From a checkpoint of a small mixture-of-experts model trained on Wikipedia.
Size: 9 layers, width 640, vocabulary 15976, 142M parameters.
Experts: a softmax router, a shared expert of 320 neurons.
Below are experts of layer 6 (counted from 0) of a mixture-of-experts language model. Rows are named router (the router's row for the expert), gate (a neuron's input weights, with its number), up (a neuron's input weights, with its number), down (a neuron's output weights, with its number) and show model dimensions 128-191. Each number is 500 + 50 x the weight over its row's rms, rounded and kept within 0 to 999. Numbers have three digits each.
After each expert's rows: "mostly gets" lists some tokens that are sent to it at least half of the time; "raises" lists some tokens whose logits its average output raises strongly, later layers aside. This comes from a sample of Wikipedia text that the model never trained on.

# expert 13
router:415436479558534468408479570481602509458476536498577518551463520458551504569465494589563438569515518569460431418483524530505421459456496555549517499560530478465460499585487548498518553564452486
gate0:621470510571474482538543584366505489535604473509424465431542537440525561425563616463465474455497456513537412489550578539497554516399499542534489520544506440549564518425466518556497515564576405
up0:477532457438501524548527479516420515462441493536470533565445490551556437541540401464506513542603561519518546485554493554584543561542525476485525508396497590546526403548479416476498490449503513
down0:445498416569536476434515530572552453456577474452459443477527462472529455536565530545348588505583488421487593553506521503501476634466480511510429549428480482553470490524576518492514627498489506
gate1:511524468445403486477532432472426513547424481532503600532513489536549433503462519569462398502505483390545494473516465577537498470402476422581455528467548530475523500459446440476463507576561520
up1:526392504506472398515517413435538596538464520509479588448445425628614494481488548446555475527505505511427454468530566534510458463507481409411478414510403505525458475387533475548471554566500542
down1:420439509594483477505554508487371484404487549471504466470532533468511415576536569452499540447412509590489465507533483485565436478370575498550508536430463470535488564540464372505547549499553518
gate2:500457463428570500451559458445477521493515399533530471478476559385507462585521497530484438539489560371450538500472557393592426474493562563489492540479405466524474491508521486529572398564683416
up2:493509496460531492585473531577530574473515464478535592498504486474500497497571473540545507467479498570515503487497512514480465502508496514469496538518479426494484417579495495545404520522559450
down2:499559487557475461487475497470460496589531527366477438492473400423537484502381542482448527494463537502482514570507511429512528487587539492419398532576443464458473568600507490434532492573505528
gate3:454506513513517528510509511561591387590525523504432474528435550532509415363580488520520493491454493523512544494487537574419585549523534479553427536513549495478564446427542557497430538513520440
up3:502503467491455489485506482424440512624523422533473436490536582413523540468452495510500480457525524470535535499440411551559458546615548416468462490590502503507441603450550520570512533484464528
down3:499555496526539466454532464489495583427552575468471475497470522469495509508465509577531484430541565528570480474562558467508484485532560533512434578469556513525531507450498451448437604605426482
mostly gets: " River", " Regional", " river", " Salt", "ss", " Turk"
raises: "em", "ir", "in", "oun", "er"

# expert 85
router:547584668514511585448591510581501537506409451496465450559416573529448410476578555471490467510558467425550515516494422484522482472505477565484534458499392504447510461482554516488472563550517450
gate0:638488404577442541475515463525507506515495550447497462463584489472348498533532547474493483507492422514450453522475524622474522552476511475533592462490529492484518478476508435571465517470474531
up0:461525532458424486564411502462498513469497493510467431536478519477593560446430437466541488570434565543492468499498566456453617441571555490453430530510536496448495519552443539417505520485473478
down0:476502546511540574537583507463478482514420487491490502591469467472557420460400460543536509493534516446570527511590517502472482514502426475553591448455479529563465495497479557561495499503394524
gate1:654466445498393517529452374504475542496672497394468474504546481543483624530532483388503508463536480559465507487523483490464451501564595533513472405437487541452602572416482454522482536492521493
up1:581483451530462536458522438445524525499609489410564458517511525520503550542571475427485486481572480459490511555468449534452533359585539518552464482547477452491474526428531468486511526557530461
down1:428539473532445540595586465534450489550592514558482430543544478444512528526498493429465508434464523506512521529510471550536515508456552572433367537429481563501499540521463537518508545650557407
gate2:484498318495526487487479588495449481501492537594543483535468506533540453521534426418557556515405520440528534442496372441455477433435497510476438512565520407416425456438505472570570410540555523
up2:472470455527518567392515596437606521489566438402447505541537520543526566499447500483514442484496459587480425563465448492478493495442475476614499563411469428559525476440475555485403559589455515
down2:525477581544451492561527476485503514565496509475513517483543527533563480466445431436484526573521506472510575543520573586460490472512580524455455478443490523417503532484433519453459472479565593
gate3:485591486458454487558544525474549540498530567443442555479579456476531482465504441509430494438483548473509476482532530417462551463478506429534531456523389501484573487423478479461535541570584532
up3:532464541562582459441497447535517514497506435587508444534433505535458349597451512339522492466466499506491504516416462586470473476506446550562437468468490374459423509542517492517534493508476567
down3:537570516524443563493558488402491517476407560447542522493509565443511534502478556523568462401598531459355467401464456477590517526462497442459531405539523552469467484572444423426472512401501541
mostly gets: "′", "°", "‍–‍", "⁄", " +", "°N"
raises: "8", "7", "9", "08", "6", "58"

# expert 92
router:592441516510568415543496451497473460492503564554513565600485556566529563574403472545550541541439550598483578531479521498434542457370496515470426555410473510395445484516573501609595442462519552
gate0:476392444556533486551511558451433493631365502508443521566565480443435517466504569548484459470555454443546627513478473460490527540496465509448482527531483532402461394487497484532517617494526526
up0:478445558522498449468612539527532476534427530476480467555453456517541531479411503560462531511478518466537469439599541474553567437567549443489586534587469502446439546529522487574495498573499542
down0:452523525505532523522516499482464523523576508539468520394617457531454499532543459489567471557582484523515375578397459454519496582527543463561462408477483485483482412360481517559476454507454465
gate1:438460524443452482570556495481474431412546493485447485512537481465502510501582434492492476516443485469473586496599523532466521544530499414539528562498523519506513486564495470540558411539493509
up1:447500563506585491542508503468495439432519463502466511531538437492456532534588447533479536561489470490431559486488631512440559459462450483537494531475516500462612522559511546497535526500515504
down1:516534482527490526489546542411577477553532527523518449540589523504532501517540460584510594504554506499512540423541507507507491438502522537468501476462657609606478489472427478423567490554446571
gate2:549582425518463531509474467406431530522502414453493514425573538380507517510496420509486503515608497425477500475491506514533584505547439464573475408487528428458535456400501587507471459465422494
up2:473535585460478519479514491540488537475486504502459391538352475581451506473521483494524466475419483452473504567619418514451487462587443498486412521508423533482508537587502355450483587478519507
down2:536452536578523593481502492496571476479603448395523542561507561477593503526507436471497476513444551377584450491475486529520433518513556494578541522452513492501519514534522497482442472514572429
gate3:373549488495465457496550480466575492485472505544492516546501524505504515534525535510505524512414523541494499448455451508468423484455517508497527490511557576420487406506418454499599468555415495
up3:506581518582510518561449482500523561519502440493451504463578552548477556634455475521489542502522509500475567507487547418462595533562523454463478534536508433432546454382579520461594498594539496
down3:498462490402496457472486464457473508413531535463459488542488518527565534510538552502501522479455446570468380559490548472552553460455498511506499554499479542506559528476476564546519592470462554
mostly gets: " evidence", " laws", " interest", " friends", " efforts", " effects"
raises: " following", " as", " under", ",", " leading", " in"

# expert 32
router:463557487397428587540547470544518536475394526480441453544520452472494471438587529466538387566511449533580393408516516491523586581565472393522578505553484539498486498518398502405543412445447433
gate0:499505558412525418564463507537524523493469471499461477482544475519556445460511545432487472546482543546501440440568531414497576543509457526537429561509534420503495486571560503516442457498504560
up0:519455489574503585456527488549505571490501603541490496483478528425551549562425487553463494400471456435493528526438364535489556464493569580375546456540481577516496510504460448512511591522468479
down0:514498527510503475493526447578490466368569603564491545449522538476558442464394489551594502529522474552508557528521508571461502515575599535397536514588563482459471466442507504531485494485460532
gate1:501472487487492538592493597416583582526463515422551469523491449515435523467357507541513561494534531524484407431425527523555498536590488508451499530525527524379609497470449591498460522521447461
up1:446523464469525532458523529535536371429472527579525475502505497490599542424495527412461461416520494513472503498491390570490456468450567549413523498457430430401459513617524502503583503478492473
down1:510452660528577479540493464580496564493468507543481529446498487435441524529583509427489463569533489565491488535483510535531509413477485517524565495475459475479481565457471475454511506424545380
gate2:492502426546510442506508634520496557522423439482545493514555445597477547516416400579454414542622526441449400518478475468524531451490449503490533678547465513462476430507526533408510471381507566
up2:529520575490508506453447500470579481530474454486487411541443576494506572455592472467615514407497535495547492515497498501550523423469514499497523536506361576595540563458589514519518646433493439
down2:453476525522503500576605489536554464458447470529465506500535461621553554459578396444428570500497570479510463474375616538587488538511552533488556539560465492520392537482460551633496515535534542
gate3:487524487507497467544569545479491507427522577471470439617499506454458419482499595537479579413481474456533455583432518503523525412463503541431464474465574505520509547571376592462519497469564456
up3:507479559441472518496475527385530548576435483601502510465547456502515493544482506579465486562540512555505455402649482520555544520535558494482528525549556487639463462520493462528428559561516469
down3:585437485542488501422502439459508499427570495458535434576491388446553583430401478547445513430373536522386455444539533512434606571467497507543447532555498491590507564568552526499378443613475436
mostly gets: " JPL", " Votes", " ±%", " Candidate", " MF", "|---|---|---|---|---|---|---|---|\n"
raises: " ", " Count", "1", " C", "ace", "ist"

# expert 68
router:473444600508551500485435500512451524522521443466428545489526417578472541404539396511579482522494507603521582506525544451449519554564513419530398491464471443467417443490522510533505536491504459
gate0:521508551469560559532451425574491474438515455529486479561461650480516526477538530608540482500476536565451485527574331474512454495495434504454545548527551498451496569520508527578470503461433569
up0:433491519471483496491588551488438481563476551485517597451562439506459468486517497381465523453517515408478484479529602558480487559515605508498449440413390543476514506465493520420476526540505494
down0:526515441558498528479484523410435528468470516482507526469525480514474426470490482550468519536496520463491537529480471598569479518511507534424522504476481554518481471539544550515545524545414469
gate1:605478474542606510445519458450650485484438626585479477536488552569449352551436440484461566372519548509456507518413467468502506401495415513383542445560416541527458533590498526534585484457454481
up1:444455484495538508543430532532487572506545429419530503467479462453561443456578530509488503516526507469534554565529496589490505560444519501508506543443583479506547419442472544470544513589580532
down1:542433486488486432455456512423554586534583490484466480603497532455497531429492589436556525492551426562465583578513479554442562486530498573495551461595544584478407502466512471520526423441551491
gate2:564519509566498470425507494444548498569437526459487522422542430444480497557529420510545479458510514521517459411444485382538591497517384490467520511612424488510446532499486541579412474471423513
up2:467483453504551475438526482526509499527527524445448483408508476501480538493427449498487473477458512532532450499444513380540531515521484469535458415536449442459475535431430493546441565453483562
down2:539519539432435540471577478547522521507470570401517578424497516550455594484405492490474520456540512410470482467579535495437479587487554484493511501460441468541474529487563594583462512559531563
gate3:519422483479466490524550513542487439542540484512543543506533555476467485497468424398487472442452511482498487421406584454451536481516562505534467391461475554456390423536581590555586565557412561
up3:499548477485455532552437470491428525545450508490458429497420463449543576431543553491504586574609536467449498563674491528474476559480495488495561470525530520485568532526482486431440483512442452
down3:590538485496507514377510402501600559486467401593481532420525429622522487530538513564486605538615536595449483574555424486532553449471514601503431515525497571578577519486506565474497576459600480
mostly gets: "\":", " :", "):", ".:", ":", " Railroad"
raises: " ", " L", " A", " K", " V", " S"

# expert 77
router:460536609483538544593524465557483557480463494425448477458415424655443422451530542399496590495467478522425505451483471467566451601545547465603422551479437490471504414510518521429461417445502418
gate0:599483503529496515474477534577469504485489562591487515587481458428500462556479528502429558482426479470609508513485470639574504487448404503424510368513540509526470546483454462543508553438478497
up0:470494501497543488560547520479466530433535505438511445512453479538489567514509531511559541420541485585449480473490385487492511565453569527597485556489505562471523500478709546500587523542585482
down0:456553417555409556493551564421580578508463505496538427589462505522482490486500499414512603481576395513492489523483473453458492626473479475581465398507521576472384388427445578470512474406516461
gate1:558526428499475508406613520391474479494443514481489483603467522509536579564532495499513521504524590550529436403429514470520411522491510530485551503464434492572531461474505535505530488497569523
up1:471552380463420547553611459442477445442465456420549467551431478560447493489538505512506495523548523554548379434525541594469426583548569451510538429475534476582494582499435577495456473475572487
down1:421394571523540567520424520473483525422521557533478462626500451544434410525457536480552455518551501505509544597474553521529555465443477458460521409499554484562476423599424559472458500556520492
gate2:446610461558643461456476492525467517484503631536548518595532466413546417583468486490494513522525534575417473522511491514533478505499491494384453536519476525537404497513524525464559543474552415
up2:441515448513437557624533546484505462494481463542445461430489557515414534442526490546455503443517518495546442467527557525477498440521550496461545451537609553493633513494473551526458451507558439
down2:406587539446409571520381492539493506615404464604491430461526627533530461442577608480507469476499514472524580394506434460570433544479470511433510436543471551534461485553466429573589518549464475
gate3:563520543467480462526492465507449625571450498539479466468550409507489472557376457561597595505493522493653510459528429521468539529452476491528478521572521447566434470563551532506538480450540481
up3:550458588507513441587528476529465507527494518417498443488519420389568513558493465527539564456470599439423491445412543523519481511436434484503466500502516547457473480545529490497527524453528482
down3:505514441479455480574498518476434464425407454475418546493463434401515487479472535440541475512476592430543517474470516543548534463534567422476490490379502500540538504544518582428502491520492493
mostly gets: "=", "Area", "-", " •", " †", "Studio"
raises: " G", " C", " D", " In", " A", " The"

# expert 81
router:530489522465440539457528439598478464481467524532488509620581536520468495476516543512540386566452416518519488422560490583480546575536547405424547509465517465529465534427435481399472522505481440
gate0:533409413434497490474503531425461408518625439533484515477546525440440481503542571442501509434560526539502505491583480533482433534533515445528551564516486545496484507432531506548548567596477489
up0:520466470481535434550459496448547494458458542605542464493532617434458472606495461434443569428504529508506525417469513517520547416540539462466534510515447540549529452561497510538461419487484520
down0:557530578547561496570496506536522419514485529505455559504532455466529550413463465563563496491475504539517560487460463478476443450494507547388547453509455525490479475503584410595549410395486520
gate1:484539430468485475486517482462441410397523598506475526475416574588463537495549478488446461525503478505509520427502502453433481562512504571501487487393553469451517481451437422543523511571457562
up1:508514524453512381412534519445543483448581471488502520483573500535466506571538448559421477497530448462460499505424424484428509481436485569501496477429434563558560535523371513520432519513421502
down1:535526541527451489512527458505476478498420498581535462484448537476469513506521500484533535541483388427511514452596519443505467480466478484480544504477542527401565538468479563416559454546542478
gate2:579515589458437350533437509513495516551539445562465476536540457421480516476543460468523530437525559442489558497455564483507582436440441486480477538515569542531523467610457465516447513451440495
up2:556419591449353503472464425562509484521571423439528497522547413453374448567473548505515491434466522439531543507516540578431588456488421407543505548448534471517527475542459470498478535482399544
down2:457490465547536487505510582424502573570569503494498495503492580445497491447529555596469466626510447508559468544556473530465523480483492532530516462528521492428524455454481507495427450534526404
gate3:484474463631580497507476486563524468562536532462544443479552483444542523444517402484478513490606478560542447551558491459521469501549508523491540494552424337432489525494442529510552507675458471
up3:529440442557519487528529561535447465485529473350554501458584425472502484549482412497432478606476478457409474476533463377469429473516482474460563506542417424555574537452443431510599401589527487
down3:495524465466433548504449525460560452542538477527458532474528572421484529515473534523480478526517504449598485525477557459482551545531579501500451507484412484461485534516530441435479520579559497
mostly gets: " ±%", " Votes", " Candidate", " %", " Pts", "/a"
raises: " ", " In", " F", " S", " G", "v"

# expert 35
router:558512469547485390422499491486521430513528503483632486534515502572533525596410431432549535595500499546383531549529585541483503425515498539475503532430519433456457520503557508523556484538450550
gate0:455521538607552517480468494443554495557512494546541517498439517449488636571519438524550516512354458486596547542497516481431484509527484596591469470518512356529639418513554521462475586491500566
up0:497505450492465459486500366455457516573421494507414423460539562495564412490476610514501509480516579568488505518537508431542475452446578603361380523520477464473417578480449455448461431535576526
down0:462484517480527451451473500515484540573511598487468509511574385461499483523580503459500411532462453552503382511532406503405482436513520496472491591610434497540595472508525572449499516557499477
gate1:388591481465434554445433436451518525596542493484468597536491538545457532509508523466513465496481509488548465543577516538371476551546583510432535543487501411492475521530505491506460494638483519
up1:449519569637520485521553585627510517549473465365563443452548469506451506491540510523408474501442511516457491459435513599491463519496501512477505515365528474513486514535455477523483509554565401
down1:509471444481550458422475494434439498586491644486521611593514550409443464594512505566474576507461558529498446564391548446593528470455435566516474451495467475388522466551444516397547594568570475
gate2:506486611430474548579602489461380483559500573482468568420591434456565483449365520470530573502496508601466541505395525522468466543492522530447443462500661453487444472515511444487458417538484527
up2:446488413511460541490472488493587580535435468535440462489554495439525478533588556411525529523405614415513543618478542480580483478564505567429565429511534440534513569504479543583460550540468473
down2:474450357494441502530540533507412646549469471529471474431460520544513642544542406506418518479391501466513571538516589421457440460457528591501530529502501469414532492519467541509531473493558504
gate3:555535539441593446483426400473499512469446471438471394550552400519537444540402474515510526548509571512488547497489499345474533464514347505476570576611488574450472460551604513477597510538505522
up3:488579493565518469460575470523537532391497453460501418494490500615504446452512399419530483445532577461501541516468496390449558527501570497595479488380485523501446456466502457482495549515507522
down3:488502529469568470477470439475512518509514521512516564563496470503456504602497514509466394523425499454533532498523518456626551414593453541502432545549518568441534567458427580561535472491521494
mostly gets: " north", " water", " south", " east", " west", " wood"
raises: ",", " and", "/", " (", " s", " in"

# expert 36
router:514482467416503472513527597512419471462536541537425616620490547590575556491504572523482477454483460601506530533512507458404472471462511506455500554453574464465443482573539475564546470513451535
gate0:532488388460510544483473513524375509503414510594498483560456545561506575606591506510438388488542489543523494547488510567420484445569579497553369444521511561507554483432529543495508489482566478
up0:613479491457533451474466462540514399456499521529510523531447453545514512481456474550619540520608559588436559555447494497529514493527521511520481404639515545533494538423511494545416418497492491
down0:466549353449480462498443448468546525470501445563453584480552566456484414563481572539533531550492434524529438507487505547489464468516456489535534594444437418456499449427546425548569470554482437
gate1:500461485453474411424469575499513528485482453561512491489496496486469545428544543476472471483483405476423529440582525410560492399422507514480494562544576516516480545555529542466430540466467574
up1:538505498556424573431530495417422584479481491501503470504579509422484470470425481576490471607537452532515619586475555459511483584545379480520535466522526494479526476516491526497453468490555517
down1:415528534496487554490435469537590542573519422539521520520475535478500387552458467420412468607580474482517460551516515526500525495588591519496484515521443458510518573537498485535601506514516432
gate2:439450462562557465437498522532475522538367466449510463531445511491513451517393539550491525489496490514494450515458467559499420505523441569512483501551491402447487477471486484480439526440505389
up2:489480493410516446530358441433461522449508466529509502538475550473523479380494463529490566555531436486547511473450525486463566509437497513383540431475521488484449477423547459521468535508359432
down2:599504556517459463581432504554511536520609438511567543474574480489521474495518489433496445473530552594540495508441503515536465517415510472472493530529440453478446471433590537417490545434493525
gate3:516438566471427470480542526437431600417475549510524477497499521531503517481405524549521555425442413510580505482495583484558565539464446499530475467540440441460502620527435477432377549488454520
up3:502502502507543433474520461457503618545494495545446483478526536513469494487527563446506565495522528568537509542489414508538563492490510536543503346508464557441494528485420509465489519453499418
down3:503544521548507455481492509439569486554544515569623485428473552466518560419463538450570486542565544513577483602392480493521527450479560575486499459537517590473495513497488507524489509466494446
mostly gets: " one", " latter", " each", " coast", " idea", " version"
raises: " she", " he", ",", " that", " and", " they"

# expert 59
router:463599468517539492552403463530499538563459465589489412451511436552471431447443413444467539493445451437553459434579444533548574564419457566480479447471405481478456447458532448435548530542596510
gate0:492537458518575498454538471461636424494494457539482478482491446558471501496441508437483527479437450499503420452443593536611432528530439515471556529545461561396466420502486495405411470487524532
up0:580493449565514483492461554518600391609527539556474498456414403569547471520407583527530561496427464544513435495500466540576379476497405509346479586549449485426557431497508466487340459445522577
down0:391433550555541483547585363575454569484572427481441513546521503446522479535528457519560453441519431523509491415478501532542379469520497411532470508551505457541491494499451441473466571488503476
gate1:509560490455490501565474551532563521574375483569459455527454474603556386514559567538457573414541559578532483484513508476505538436458460506371496539499465518543478460507479541497570494499530492
up1:475556541428468520446483532527589512489459458497521532514503480440509545524500514525538458580475520455522492545496502486563517471493505490607548460608461575550544422443566494548490540500496402
down1:580472496521495421535522577472548484523580575542558449488485546473471512571524470476523526563518486483490564491507453497486496528486403552545546467462535466532464475512498476539539505541482511
gate2:438572562438456538409464538558463572551429449539456503491465481506492477447516453548485477456459373509587443610580486506424551492599473511566479452470515470491411507473559460480506526469524425
up2:505555582444510490560441429579505567535522385532484463443585487670541469483546510511541471583539464471488553469495551492473488579433457490513470531514537572508490509554465418547560514467505476
down2:523487487427482626521567375501526507455413503503504418516523514497439549511542545517516512489501488434459541459554542491535506441570505523470507496447524555494624518530511495538466434532459453
gate3:463553568606452550490496425454429490501438542511538481414395502520491530554476443520475462513484436452460450525549508531635393516560501480567489456494475454571515511470463488514463461452545494
up3:433554532597470459591460423435486563493499570483474482401476472456482528467526439440395516515510467522478533510529610532557506487608476517486534491608510416563555525455468508460499494489572422
down3:438502518424552554577508426455427627488538543501484480571535448529615496426498540568476432357512459472476578521568507455453594400500496498456427436451458488495537475495479521507450476530538529
mostly gets: "\".", ".\n\n", "\".\n\n", ".\"\n\n", " However", ").\n\n"
raises: " The", " It", " In", " A", " At", " As"

# expert 66
router:424544521515499473485391444417470494559519514427528543474464557458456517557535594466564465505556464454475377561533424482503569529532526530502466504536562543527564551577515561596505496541439459
gate0:514531557528490555491454525464475462483497493535479478535514565481509512476520472495509521483457534498500494465539519560456405586515430526486451444468440404551577458534528560541448480497432386
up0:538483503435445531554502464512488526552468517469503536456455503480547487489537518487432359417556519506495558500495517502472572543540484566501521500552550602418418398482544452469468442503617487
down0:397632489453483540522370536485608565497541496439525555489426498454532596421515529570433407501516444473450443537459541541632513511548497476572548566491480528467552399468527546553560509457525535
gate1:483428534600550411547457476514558527551480584425514577470503566412491449547498436433439587495565421516436534472575465496589594499475509403491569540485443614436458506571428493517547485498425424
up1:517516442486435410448479443426494606608503467526523519577601560557484509585479484457554571477459491501534581527443485572504530490482511501648547543502508500513603601497382472596625533502421519
down1:480481431541446398428450452544499535602533491422522547461480446574482544491520473395478568508479541469613498517586540559483576475540442427561474566536509566542468447509446528523508414467519535
gate2:476617498505436547404518515632503600520493520473387528426501479457485519457471448544540515447540513520460462409472485542501522509598476477540551518526510465475433565513530575415529487549516433
up2:509541572526525495428475558501433554590610471518413454484510445556529574401505492495522487505575533570548483492532506514509456486532435435457451516493579496518429518489607492529521484590481453
down2:505495509485449590495439588444498471418534484476496450526542482516514533505468464534585457466502512403582501520510561455505426454498591574507498496580461483582485387625475515589421464473540460
gate3:525518528510390557528490528496527443526441485503515570541478528501508462507492542494511508526535466440393490526527481477469475453582423537410568383505524480575504537575553484532512589529540546
up3:477513485428498490488495612484472520499519561433473557521526493530463496541486561516561432542591594534600521483556524504551529524592378491443449397496471493452467500435495487512498458426464529
down3:489467465463407428439487413433461479541561531519492429466440635508595448666451520600548516500481470477513553547440414450501531507467496399468482451438458481433565439478525483530507424524426529
mostly gets: " Mc", "ğ", "ör", "ič", " von", " Č"
raises: "ut", "us", "ach", "os", "als", "one"

# expert 60
router:434510673397533557459543455445503572547405523537505490547427524546530496462531524512475449525497466425470506445405469492465516540525548569524573499603485400452453469481531453492501491560536426
gate0:508460490550488438466432516446362594543458536497458493541578452471499434506403582538506440464441476518511589400482413490456591515526407494629524589549473522434529480541483515587575423528551496
up0:595477556533491384496447501515510565496459446534444505524522485454600457479428525498553484467475544511554499409464458414499572490498396438591550526540543547409539467555507586542572461442533496
down0:485578468529509574476463530473553483600580524493491491500437421547518516559474538465459474466375535393494570532495488430554505456554540528438462507550448486521501499518552504599538505502558517
gate1:518559512446499436599552512428492486460469496496477461490532510523571432532503474511415509476479510521550535518478410477526489416513536447401485510568607460522515468387484481492544562468563477
up1:506546570512543442496497502536507465564397453501517485489416445571567507482519533528596518462466472491499471436423564526511505494538532511556490456483487515487486540529505455510253482459523534
down1:529403501499567498510518490534465557485511556478531553515482493577424448514593500497463459508484530478568629478512530502485475421408532528462518482467462489397478483454555510472481414443583458
gate2:544549515475544447401585520529475581513554559515609525434462540502521520553539493456574554539467495479521477495483560456452531501510543651531439534535375450601609467499502421546411493468527525
up2:519487390507427497584388427504359431463443486543478557481538500516508476590519493570450505502552595461523485543523515532537465502526541463426533474375495523410458542491438518542526474515476467
down2:581469521552533494618484472497409467463523512498469479507593503558534507512472559481495519501520417456377406479596459437552522515380454519580489505542435585550484496529483473487559567471544555
gate3:477621475527480568541586538525593406496444482535408460494437483486483548421497520506560534567456494578501441489573439436540505417550448426563511539466588493505671371500531521525509473472535439
up3:524527548533436474578524497436402414441468490517483511543500444481622540573475443542407593443482475425610613453441510540492557513473490529439483438483565517537410563483489439481462437501562487
down3:458509461483550520436447496531528474484516418532545488444482499433481473490531414528444556545530444515441417472536507513434507546522532533456486454449457556443512481436467474513601503516499506
mostly gets: ")},", " pm", "stroke", " drums", " JPL", " vocals"
raises: " |\n", " ", "55", " |", "40", "44"

# expert 18
router:561418447530539449519404511443468439566545496404493569453505576494491536529456544583434558602529462480494518517499526522505473486391455501417505585574485443401443591525489568590516487488526412
gate0:486397510509412540448547558461509498481566459418599538461504442509511445463511467541517571471498570533433538472580502476542502496496467598552487630410474486506499455589470496425481429580496470
up0:530490505545445499506466500441507481610573478394496502469475583420512479495496490549456544610455473506448519514567499423529548513497452572489465581542517431501518521503581543508526504476472443
down0:478502454524521500440492520522583487487503570557552505514443505537531545550476507550494472553585472545405448477477510598516471464428533462631491441372475541513554432571595498476497531454458424
gate1:579513470541471545389542567493524522507545486514510525409433439485518491485479538565540444474545481460432456473504552535522593508516491586495460484565536518536465494562529418511538548573487483
up1:502456497475420458458527567482478542519484445525405521465441412460445497461390563474542472542574562471438577517595473454542532491484543597567414549430468558509500523465555521449508524475480490
down1:470418409539520484372456472508390580620520458468418436540432501429545519500438505526491494531522433578550497514540434501537446528638506435560474431562500465473377509500422510429562483495567494
gate2:489525493415384509554614494418477453504517480477539426423545473466518515476538561509519545593473537482407415488615492445432524475506492509484559564567616492536482464428479549545457627468484613
up2:462502508454572548538508471540506517465511563570484483406509480567405520545440518564567517433575479504418479446542478508531494548532591450502535438464398530458533516491571424531460447537455468
down2:427402494485477572468442507508559547481518497490448475484421558487580481445487494500519498483503566497512560611553481557505498481429483560499456537486415504498591541499450547524473439564588455
gate3:643507577523505533651480490526362546514454560471533499494470382451572545515521480474484453540552498533492562493504534444488527572578522424570485602482501493526540477511525478527472449532481499
up3:568553508548435456511440500519461451548576534481528477573505439445545580490512500523466451446546583440541541501513525446527550565510511551518444537468489478508552502533492574544491386424474517
down3:490554485459446500506448482493468489599498467504525494466436510492476455473445511488478425518583560537490518537554519508532468489477463474537670546609535476512524496295537454482605483553419519
mostly gets: "ig", "ois", "ë", "act", "asure", "vis"
raises: "el", "inus", "ach", "as", "ino", "ines"

# expert 5
router:571481487458470495543524561528493527476471494471512491501448451485536536508455484445530430481536515436515415421510345497481500525547560476474575515522549500523434564503526502462481479471548516
gate0:536480587522497450528516597519504514411462454459473554560469517532541498499539492518443487494429509553512494608534554524540513476496496637464552500533625526536495524512501518523573560470485520
up0:494516505496522549558556507518545528569531545572488419527533480522501424480479502494532525429582441504505469401521449550567427563504467445502452442445456487478551422453469499403489449500525463
down0:542557535500537506468497461562511506567488490565565415509475560495523367495533384425465502487468488377498492512497496554494504512410441415497554448426498563509535526410444557516475464499577508
gate1:423528470501426408466500516505568465573504457527522521584532563465531519469536541556479573498510503504564531519577463494445432490537499461489521541484481431479389581429432570535494441532530514
up1:479485404563478436443459488515530498535520449446462464519511557498455427472444525573569526504435480453462401489464430480506491483498575566578483465449473483533473486473533454515584437553460456
down1:437510518436460600534442532540439552503511423511498502493530569593506397541468532468520566477514490599516462466407545565476544574417476459556515427525462554513526620471507488488549590494514480
gate2:486438492462504543530512499512545481493398486480499569600534511449561509458566477455469539457490476452516378509511508616488527561560479442469418484546408438493436566537591436415477517504530437
up2:473461509539496559474475563431492384516463545503484486439583357460457402427472445473536595484499540528464361485483527560507417469514439499495610504498564516518460439559503506433520558431482437
down2:486510475519432562463574584454479505572496503502562459396580542533576477563486454540548445503447508382461612538552473503557371528527477494572588529397433470492468397549512510456536457397496545
gate3:539490589425551424532490528517474428470504549544483460531517510639518532450471430527449500462518461547419597509503522535486418522547435461535458572462565467562489604584504571546541475540397452
up3:535487549376547497573580469488489420457530524572515556530484574592485483452538474456479438494570501527408512463528514482453523507474445469556495460538468500618548574617570506526547489511440456
down3:482566436476519464486515553585598588568573513538479464448509517527484516513511569511489531468506603451509485474530508491546468475625570409493535640514523545567454495525531607519492522505486548
mostly gets: " Phylum", " Occupations", " Arthropoda", " —;", " Directed", " Genre"
raises: " ", " C", "S", "X", "W", " c"